Weights of a small mixture-of-experts language model, trained from scratch on English Wikipedia.
Size: 8 layers, vocabulary 10401.
Experts: 80 experts in each of 7 layers, 96 squared ReLU neurons an expert, 6 picks a token, a sigmoid router.
Training: a variant of Muon for the experts, 420M tokens, 6469 steps.
Below are experts of layer 4 (counted from 0) of a mixture-of-experts language model. Rows are named router (the router's row for the expert), up (a neuron's input weights, with its number) and show model dimensions 0-223. Each number is 128 + 32 x the weight over its row's rms, rounded and kept within 0 to 255.
After each expert's rows: a language model's description of what the expert responds to. This comes from a sample of Wikipedia text that the model never trained on.

# expert 33
router [ 95 112  86  97 117 119 148 131 144 100 153 113 140  86 122 141 104  84 158 119 169 178 113 151 108 146 133 155 116  68 172 156 101  92  86  66 119 120 140 115 119  85 115 176 173  99 107 174  83 132 226 184 116 151 141 137 172  98 198  92  70 123  82 106 152 146 148 129  85 135 146 145  89 154 142  68 114  95 148 144 125 153 155 123 131  94 130 118 146 214 130 122  76 143 121 170 179 171  94 101 105 129 162 114  89 160 188 147 140  43 128 102 171  72 195 175 148  87 112 132 178 130 126 111 124  85 163 113 159 147 165 174 162 158  87 108 133 129 163 147  95 143  65 133 155  98  87 108  52 186  96 161 124 100 151 126  97 149 121  90 121 187 105 161 111 118 105 116 104 175 153 132 175 133 113 116  85  98 183 103 104 191 144 147  94 132  99 124 115 142 101 116 171 136 142 132 175 167 138  84 134 152 146 154 169 125 107 150 138 155 143  94 119 144  75 153 100 132 144 150 124 139 125  64]
up0 [122 134 133  55 122 129 134 138 173 130  42 125 123  71  76 132  97 161 144 128 146 124 146 133  58 146  44  88 113 133 154  82 113 120 134 155 107  94  61  91 173 124 158 132 111 154 134 134 165 143 173 106  91 138 139 161 125  96 149 201 166 136  90 148 150 103 125 117  93 124  82 131  77 107  78 126 117 121 129 149 169  91 118 167 136 114 134 160 101 202 103 128  68 134 112 134 156 170 106 124 116 142 103 157 154 116 152 109 109 113  56  58 152 116 118 142 132 118  90 115 171 160 127 215 153  59 149  95 109 195 155 142  49  91 118  99 155 118 140 145 134 130 167 144  89 133 100 101 111 183  96 161 106 138 122 150 145 125 108 138 135  74 221 162 142 164 125 165 160 150 116 141 115 179 137 145 151  72 122 111 117 102 133 172 148 155 152 211 152 150  88  90 149 192 109 112 124 173 124  94 107  95 113 137 108 126  94 126 185 146 162 154 124  92 165 139 145 149 166 146 138 116  80  98]
What it handles: Infobox field punctuation. Colons, dashes and heading equals signs in infobox and list fields, such as Circulation:, Source:, === headings, and coordinate digits.

# expert 27
router [134  55  73 136  96 111 105 143 132 107 180 108 150  69  93  88  73 119 158 110 134 118 128 163  86 104  92 106 107  88 107  98 146  85 132 103 165 102 112 122 117 110  69 183 149 137 155 122 133 158 146 196 164 127 104 111 173  87 127 135  88 134 173 124  86 124 150  98  64 157 127 164  33 104 102 136 106 149 134 157  99 141 109  96  99 160 154 117 108 138 135 110 109 198 180 157 112 113 173 133 143 162 153 165 129 170 119 147 155 118 147 119 160  59 114  97 135 102  85  90 147 154 114 115 100  66 177  77 139 160 215 170 194 118 168  88 122  60 134 174 111  77  78  68 124 176 124  88 136 143 103 125 132 130 134 118 166 141 116  99 137 184  93 136 129 139 120 161 180 163 113 105 120 101 100 174 135 129 144 105 152 122 120 118 135 114 153 119  84 119 145 156 155 115 139 182 125  54 121 118 150 180 176 117 133 135 140 112 202 114 162  85 142 146 155 191  58 147 151 162 136 107 133 115]
up14 [176  82 147 121  64 140 140 178 144 126 184  85 201  89  92  93 125 152  96 116 127 169 126 126 161 118 136 148 102 131 133 123 112 110 149 126  65 111 118  90 178  95  75 205 177  83 122 172 143  85 108  89 150 123 175 103 116 101 102 130 120 138 180  97  79 123  82 121  72 152 149 175  89  91  98 116 201 120  83 116  89  79 164 135  80 154 179  73 108 153  85 116 131 174 177 177 149 118 129 105 147 158 143 194 131 123 120 136 122 114 122 149 111 117 136 121 188 178 115 160  92 137 146  76 113  91 130 131 173 153 120  85 152 141  95  91 190 165 117 123  77  99 151 200 132 165 164  91  98  96  84 123 138 168 129 121 115 149  95 132 138 147 167 120  63 198 117 149 109 133 150 127 209 102 146 139 140 143 112 145 141 151 177  34 106 168 137  98 152 111 117 135 135 114 156 116  86  91 131 130 103 110 135 158 133  80 156 114 146 122 144  93 135 149 112 186 109 136 153  73 108 132 129 125]
What it handles: Clause-ending punctuation. Commas, periods and closing quote or bracket punctuation ending a clause or sentence, often right after a year or number, like 2010, and ".

# expert 58
router [ 78 102 177 201 105 146 143 122 146 155 111  90 200  99  58 149 128 108 140 121 208 118 144 155  54 148 130 146  97 120  98 191 143 144 156 114 151 106  92 123 110 101 132 154 154 103  89 157 158 105 116 105 112 120 114 119 144 141 191 139 155 106 118 131  69 178 164  83 127 122  82 133 122 148 140 115 176 158 120 135 125 146  97  85 110 127 143  90 139 159 159 113 131 124 112 149  59 152 126 147  78 139 113 121 112 160 110 152 117 130 112  82 134 136  97 139 135 149 108 104 150  93 147  85 135 122 151 160  89 169 136 146 135  92 132  74  90 102 128 179 142 136 104  38 180 124 107 118 126 153  84 106  99  80 149 159  80  93  74  96 176 123  96  87 135 141 223 140  88 159 152 114 114 115 183 149 159  72 148 137 142 144 113 115 134 126  76 163 101 104 138  94 128 119 153 121 214 100 169 123 157  70 181 108 118 135 143 192 208 108 150 146 104 180 164 114  86 141 160  84 197 120  96  97]
up0 [127  96 118 149  46 177 137 128 168 139 123 108 162  73  97 107  86  20 124 109 120 112 164 130 129 129  89  87 122 149 129 105 125  97 174 168 165 156 130 135 111 107  99 177 163 158 142 162 119 150 119 163 130 159 140 149  89 121 106 121  63 136 102 152 124 134  79 132 104 181  78 129 184  88 122 147 154 102 124 158  95 142 128 106  90 135 158 109 121 144  76  92 135 111 157 118  95 140 153 144  92 118 115 168 120 125 184 145 112 143 155 138 109 100 171  77 164 174 164  94 108 140  64  48 106 104 145 149 107 153 147 142 131 119 136 141 123 129  82 136 174 110 100 131 151 115 147 166  67 140 156 134 121  82 189 192 125 201 104  77 148  74 142 125 130 142 160 167  73 134 126 134 163 131 190 174  88 170 112 105 103 176 179  58 146 117 153 118 150 128 116 109 173  92 157 148 172 164  95 125 136 100 158 144 114  91 136 141 150 170  35  93  67 141 176 158 122 107 128 107 184 124  79 102]
What it handles: Short pieces in foreign names. Single letters and short syllables in foreign names and non-Latin scripts, as in Japanese kana, Chinese names, Polish surnames.

# expert 3
router [ 78 143  73  95  76 158 105  88 170  90 128 119 175  91 103  95 102 121  75 157 126 138 108 133 170 126 141 101 142 136  88 104 156 111 112 115 148 127  73 118 104 102 168 163 165 155 119 160 105 113 139 193 129 135 134  59 127  89 189 154 131  50 138  84 110 131 123 159 129 182  87  85 131 100 159 153  99 156 157 132  58 138 158 123 132 131 130 125 117 159 146 195  98  87 157 169 107 152 155 133  94 116 117 124 219 170  91 129 103 126 134 136 153 104 203 135  83  90 195 151 115 101 142  96  81 135 167 129 116 154 183 141 169 190 149 116  75 137 145 108  85 156 119  73 140 146  94  89 128 146  91 137  76 163 151 169 136 165 139 126 151 130  83 131 110 148 156 212 129 127 150  99 142 109  88 149  87 114  79  83 111 173 142 145  96 129 140 160  70 151 160 125 107 165 145 152 184  73  97 110  92 128 187 152 164 102 124 104 114 136 142 131 148 135  90 153 126 123 106 152 200  79 104  83]
up0 [180 113 155 111 110 196 167 149 126 106 102 118 170 132 118  99 128 103  69 138 132 139 165 139 115 119  92  92 152 104  73 156 145 114 127 115 127 135 148 124 123  64 108 155 119 155 136 135 133 120 165 120 137 200  81 123  84  94 128 152 126 136 136 105 156 103 126 168 120 155  83 131 157 114 103 121 143 123 179 114  88 107 119 108 157  99  69  82  96  99 125 160 122 134 167 109 158 115 113 115 115 158 125 134 149 115 138 124 106 117  89  93 104 130 161 130  92  43 178 153 171 118 119 153  75 125 196 152 115 164 143 197  43 155 107 143 100 161  84 155 131 164 142 120 110  99 103 185 103 159 113 160 121 204 138 116 168  92 174 109 100  45 132 227 163 167 131 135 117 140 154  72 188 161 129 115  85  93 122 182 127 126 133 157 124 182 197  43 127 141 110 157 115 164 183 207  76 159 131 128 141 156 141 165 151  78 104 103 124 126 127 144  92 106 127  91 141  90  80 122 124  80 147 142]
What it handles: Romance name syllables. Middle syllables inside Italian, French or Latin-looking names and long words, such as Man-ier-o, Gall-ier-a, cour-ty-ards, tel-eph-ony.

# expert 42
router [112 134 130 184  89 189 119 101 122 114 112 102 179 115 143 154 187 108 104 124 121 141  99 181 153 151 145 100  83 102 123 170 154 137 122 155 139 114  58 150 110 143 110 184 131 161 111 131 103  92 166 169 105 113 105  94 172 110 133  93 145 129 157  82 143 134 124 160  64 162 133 202 155 121 109  99 131 119  98 150  75 132 136 132 146 124  37 121 116 146 157 145 137 185 144 164 138 120  76 101 104 146 102 100 100 164 138 130 112 135 114  73 108 135 123  89  64 163 105 189 144 129 131 113 134  53 158 112  76 195 154 131 143 132 100 139 114 111 165 153 203  79  94  72 108 115 125 148 112 101 145 116  95 103 142 133 113 136  85 151 118 158 148 131 150 110 183 114  71 142 116 138 192 141 102 126  95 132 119 150 139 132 117 102  92 133 102  87 100 124  97  83 128  94 123 177 189  71 155  92 167 110 198  87  78 121 102 143 197 184 116  82 160 114 169 173 122 165 137 156 193  79 143  54]
up0 [169 136 121 122 120 144 153 129 135  93 167 117 131  98 166 122 164 115  72 100 196  89 131 147  99 112 143 125  96 102 117 128 127 148 142 182 186 113  92 131 145 125  92  59 148 115 141 165 108  84 145 100 139  93 153  91 109 153 123  98  65 143 161  74 100  74 113 136 125 148  78 158 194 138 117 119 152 135 160 143  97 163 122 110 126 143  62 120 152 121 181 141 113 132 148 168 134 112  58  99 145 113 134 201 122 162 152 121 130 164 144  98  91 101 177 114 119 177 101 177 133 157 159 152  75  93 172 148 112 166 153 144 123 114 180 117  95 113 187 118 225 134 134 131 105 129  83 153 152 145 154  89  89 103 113 120 128 156 114 159 188 145 152 157 120 116 174 101 134 144  93 186 127 133 108 120 102 155  95 155 133 100 128  79  67 117 135  63 123 124  52 143  91 162 159 118 137 137 123 148 141  62  66 149 115 161  90 147 143 185 122 127  98 101 194 176 107 177 105 115 154  15 118 138]
What it handles: Single letters, fragments. Single capital letters and short pieces inside acronyms, names and CJK text, such as I, A, O, plus any- and (age.

# expert 55
router [157  87 112  98  99 111 144 131  76 147 121  97 181 177 127 116  92  86 108  91 116 103 158 200 151 176 102 149 155  94  96  77 144 149 139 129 163 105 112 146 111 136  78 176 121 171 124 148 119 146 130 173  87 175 147 117 153 111 158 122 140 106 114  72 122 160 126  85  72 151 162 158 108  99 153 159  73 143 201 124 135 134 111  86 142 174 144  54 125 145 104 132  57 148 118 112  92 135 144 105  94 118 116 172 150 112  95 183 135 125  88 120 119 138 122  91 138 108 176 107 110 172 138 110 124  75 113 134 141 166 166 133 216 158  90 101  95 123 155 150  95  86 112 138 186 100 107 128 124 102 104 147  97 198 139 162 147 175  94 125 139 166  95 128  86 120 157 131  83 160 113 104 131  62 136 116 135 127 124 101 112 135 122  92 150 142  83  61 131 140  99 157 168 157 102 231 135  82 128 168 187 177 176 115 130  87 119 143 166 134 214 147 162 144 161 171  88 153 134 146 113 132  71 166]
up0 [149 103 134 163 152 147  98 120 121 146 137 101  96 109 103  69 121 154 131 106 124 138 140  98 120 139 143 126 162 142 171  54 156  94 150  91 166 132 195 111 114 152  97 135 126 143 134 106  86 136  69 213 113 174 140 134 146  93 167  91 159 149 132 125 107 170 123 128 126 122 148 117 132 175  97 209 105 137 170 108 123 109 121 147 116 108 104 112 128 111 153 132  77 145 154 114 134 124  49 102 188 162 120 125 127 133 134 158 184 116 120 134 130 146 120  79 137  48 132 134  78 147 155 105  86 167 125 117 128  96 160 132  45 133 103  99 121 173 160 144 154 103 108 149 127 102  65 158 170 112 130 107 110 126 157 124 169 169 116 131  83 148 149 138 105  86 129 161 131 162 118 169 136  95  82 153 144 147 116 138  38 122 182 112 118 192 159  46  99 106 160 158 164 151  77 159  88 131 135 114  79 119 164 194 169 114 177 149  82 115 149 171  83  98 163 133 200 110 159  49 142 112  44 133]
What it handles: Sentence ends and breaks. Periods, closing quotes with periods, and paragraph line breaks ending sentences or sections, such as Peru. and ride".

# expert 39
router [175  92  95 137 139 120 136 142 164 107 115 102 163 123 109 118 133 114 132  40 154 134 155 124  91 188  65 147  69 133 154 142 147 121 130 143 176 141 121 136  85  55 128 134 127 152 129 118 103 133 153 143  85 125 158  96 177 138 148 109 160  94  97  49  78 181 105 100  54 160 166 120 143 123 128  91 127 119 107 105  66 159 116  86 109 159 131  92  66 153 148 206 119 129 129  96 128 181 170  80  74 119 161 140 120 188 118 105 126 132 138 149  80 116 164 112  63 131 129  96 147 102 142 126  63 118 214  89 102 142 174 159  97 146 112 105 138  88 180 136 109 168  48 161 134 123  66  64  74 151 144 169 143 170 125 116  76 101 101 104 153 122 145 125 116 118 122  87 162 120  94 133 187 109 137 157 130  68 148 124 145 142  78 124  86 132 109 136 116 181 122 151 152 143 159 155 120 149 133 178 163 192 184 101 149 154 152 142 131 139 165 144 150 144 116 166 101 189 115 129 145 124 104 149]
up0 [141  68 171 150 139 108 174 152 116 135 139  69 173 134 107 136 127 112 157 120 155  97 112 135  53 140  93 101  97 137 110  99 130 102 141 122 156 158 135 165 129 145 185 158 162 136 141  22  98 164 176  99  93 160 139 148 141 151 129 163 108 139 106  85 142 168 122 135 125 134  78  90 134 179 135  95 106 169 157 128 131 122 150  58 111 143 169 119  99 115 121 150 143 197  85 164  79 126  97 136 100  87 143 105 135  97  78 136 112 195 133 134  88 147  89 101 133 131 161 157 128 188 130 110 138 182 132 121  66 146 150 141  78  98 105 129 130 167 241 155 135 137 131  93 114 142  58  82 109 115 179 120 173 115 117 104 159 163 114 125 134 130 205 129 104 167 116 113 138 178 115  67 103  84 135 104  89 133 172 138 106  79  99 119  93 155  86 191  73  83 117  90 151 200 130 103 150 110 168 179  91 106 101 105 146 140 133 109  76 161 114 116 196 120 127 153 106 122 133 120 168 153 114 114]
What it handles: Breaks before new sections. Paragraph and line breaks ending a list item or sentence before a == heading, mostly in album track and personnel lists; title words like Best, Night.